Below are experts of layer 8 (counted from 0) of a mixture-of-experts language model. Rows are named router (the router's row for the expert), gate (a neuron's input weights, with its number), up (a neuron's input weights, with its number) and show model dimensions 192-255. Each number is 200 + 20 x the weight over its row's rms, rounded and kept within 0 to 999.
After each expert's rows: "comes after" lists some tokens at least twice as common just before its tokens as in all text; "gets" lists some tokens that make up at least twice as much of what it gets as of all text. This comes from a sample of Wikipedia text that the model never trained on. Tokens count by the router's weight.

# expert 59
router,216,234,174,224,221,214,188,203,211,205,216,200,219,209,209,193,180,197,185,182,209,212,198,163,212,197,209,219,185,213,194,218,183,204,184,176,215,211,163,197,160,206,165,166,208,202,216,183,216,225,197,170,207,207,191,168,235,171,226,184,185,213,195,191
gate0,217,214,206,237,198,215,212,161,192,205,191,209,229,166,213,206,203,188,210,219,209,197,197,208,225,194,168,217,182,207,189,198,197,205,202,209,195,190,237,205,187,218,170,186,200,164,184,174,180,208,167,193,195,198,209,163,218,209,208,221,208,205,188,199
up0,233,181,216,215,189,222,188,187,193,148,155,219,206,210,205,225,191,179,199,197,224,200,192,206,223,209,184,228,205,230,182,256,191,208,183,212,211,196,177,216,166,192,196,196,185,231,206,205,207,154,183,206,203,174,235,211,231,174,218,199,214,173,216,194
comes after: " |", ";", " ", "|", " 0", " 1"
gets: " ", "\n", " 0", " 1", " —", "l"

# expert 25
router,205,243,139,205,200,201,192,164,197,168,207,225,238,207,234,193,222,192,182,215,198,186,197,173,181,205,205,164,186,154,193,207,153,174,177,192,211,207,200,195,175,187,222,183,222,217,197,181,224,201,179,180,201,210,219,206,183,190,215,191,226,220,185,201
gate0,223,215,198,251,164,218,208,205,183,192,212,223,180,178,202,211,209,192,225,216,216,191,215,229,228,173,219,222,219,167,218,166,199,200,226,196,194,215,189,207,193,207,183,201,200,177,197,209,196,194,187,193,165,185,162,223,212,202,270,232,211,207,170,219
up0,209,219,225,153,172,179,212,248,198,173,220,186,185,192,178,172,206,190,215,226,197,181,203,202,182,191,220,210,206,189,200,199,206,197,202,205,203,176,208,191,194,181,181,223,206,218,200,227,214,253,206,187,198,203,197,188,210,232,193,217,174,188,175,189
comes after: " |", "|", "–", " a", " on", " 0"
gets: " a", " |", " 1", " the", " A", " on"

# expert 12
router,187,232,190,188,237,215,215,199,218,170,171,206,207,205,228,205,212,207,208,201,183,151,202,194,185,149,204,192,183,180,174,181,196,168,195,242,184,194,195,201,202,206,180,183,200,248,195,191,258,210,165,184,213,216,181,184,213,198,202,236,212,183,207,220
gate0,183,240,195,185,192,209,191,235,230,192,206,219,171,197,224,175,216,201,228,199,179,159,208,181,219,197,207,194,180,209,216,211,175,207,200,201,202,209,170,176,222,208,184,203,220,190,207,193,219,167,189,208,184,228,163,185,199,194,211,218,158,185,199,173
up0,184,221,178,205,227,233,215,250,185,185,224,170,198,225,193,229,222,199,228,211,178,180,181,193,192,185,195,201,195,215,177,188,217,191,240,201,210,215,163,202,186,206,213,192,214,234,217,200,233,180,173,184,213,225,164,220,192,185,223,192,209,176,183,196
comes after: "\n", "==", " =", ")", " ==", "==="
gets: ".", "\n", " (", ")", "==", " \""

# expert 20
router,175,242,213,221,215,202,228,180,198,200,185,207,228,222,214,228,208,194,187,174,198,201,201,194,220,230,206,224,204,193,229,234,187,152,183,206,188,208,229,183,183,223,238,214,220,239,226,180,227,202,167,189,222,193,169,201,209,179,208,206,184,222,193,197
gate0,218,229,220,210,213,184,203,161,217,228,215,195,200,213,181,150,189,215,157,221,211,164,197,177,204,175,166,171,172,188,201,162,219,158,225,197,174,203,198,194,206,210,185,175,177,205,237,216,218,204,183,191,210,232,213,189,200,192,199,244,202,217,188,194
up0,176,186,178,203,223,230,196,220,189,188,198,200,194,189,187,206,169,209,214,158,200,208,185,209,199,233,236,210,208,196,197,228,209,202,187,203,184,193,202,187,187,193,193,164,183,179,189,191,204,204,198,196,202,197,190,210,166,200,200,197,214,185,196,175
comes after: "\n", " ", " =", " %", " co", " United"
gets: "-", "\n", "|", " |", "–", "=="

# expert 3
router,179,231,167,201,230,201,176,202,196,186,192,218,238,240,230,240,200,222,176,174,187,150,213,153,186,211,193,211,201,184,236,211,191,193,183,206,187,204,213,183,214,210,178,215,247,253,202,199,222,191,202,161,196,211,198,171,184,209,213,239,213,193,188,199
gate0,179,194,192,178,193,177,208,197,178,207,196,195,247,195,221,226,216,161,182,220,203,218,217,201,195,210,236,189,240,193,214,190,198,202,201,234,223,162,208,187,185,207,209,217,226,232,218,194,199,166,200,186,194,215,178,182,168,238,188,192,204,219,214,206
up0,183,201,235,182,217,183,217,188,185,217,207,182,225,247,214,201,206,203,175,211,234,206,199,187,230,210,215,166,221,209,224,244,217,235,218,205,183,182,233,222,211,199,196,163,211,233,198,179,233,196,208,190,195,206,177,200,210,212,202,214,197,218,182,178
comes after: "\n", "-", " (", ":", "–", ")"
gets: "-", "\n", "==", " (", "|", "–"

# expert 27
router,214,212,160,180,201,204,192,202,202,203,189,242,222,178,204,228,204,206,191,158,216,179,225,139,188,200,217,175,188,169,217,219,209,190,184,196,197,207,203,195,184,200,206,191,185,200,231,198,199,176,188,182,199,221,202,215,196,196,204,189,174,230,223,229
gate0,181,221,201,216,255,224,194,236,196,199,187,220,220,230,195,191,208,203,207,213,235,178,208,176,233,254,226,176,179,197,254,194,182,150,212,187,221,211,179,177,209,166,177,171,215,193,214,214,197,172,177,197,196,190,193,211,203,178,214,256,186,183,183,218
up0,208,175,170,210,193,201,210,222,193,208,246,190,156,195,201,203,190,198,225,223,193,219,192,224,196,170,164,210,242,205,178,223,172,203,210,222,177,209,179,227,203,179,193,191,166,196,189,195,207,208,186,218,218,196,180,204,190,228,236,184,230,220,183,151
comes after: " |", " 0", "–", " ", ";", " 1"
gets: " |", " 0", ";", "|", " 1", " 2"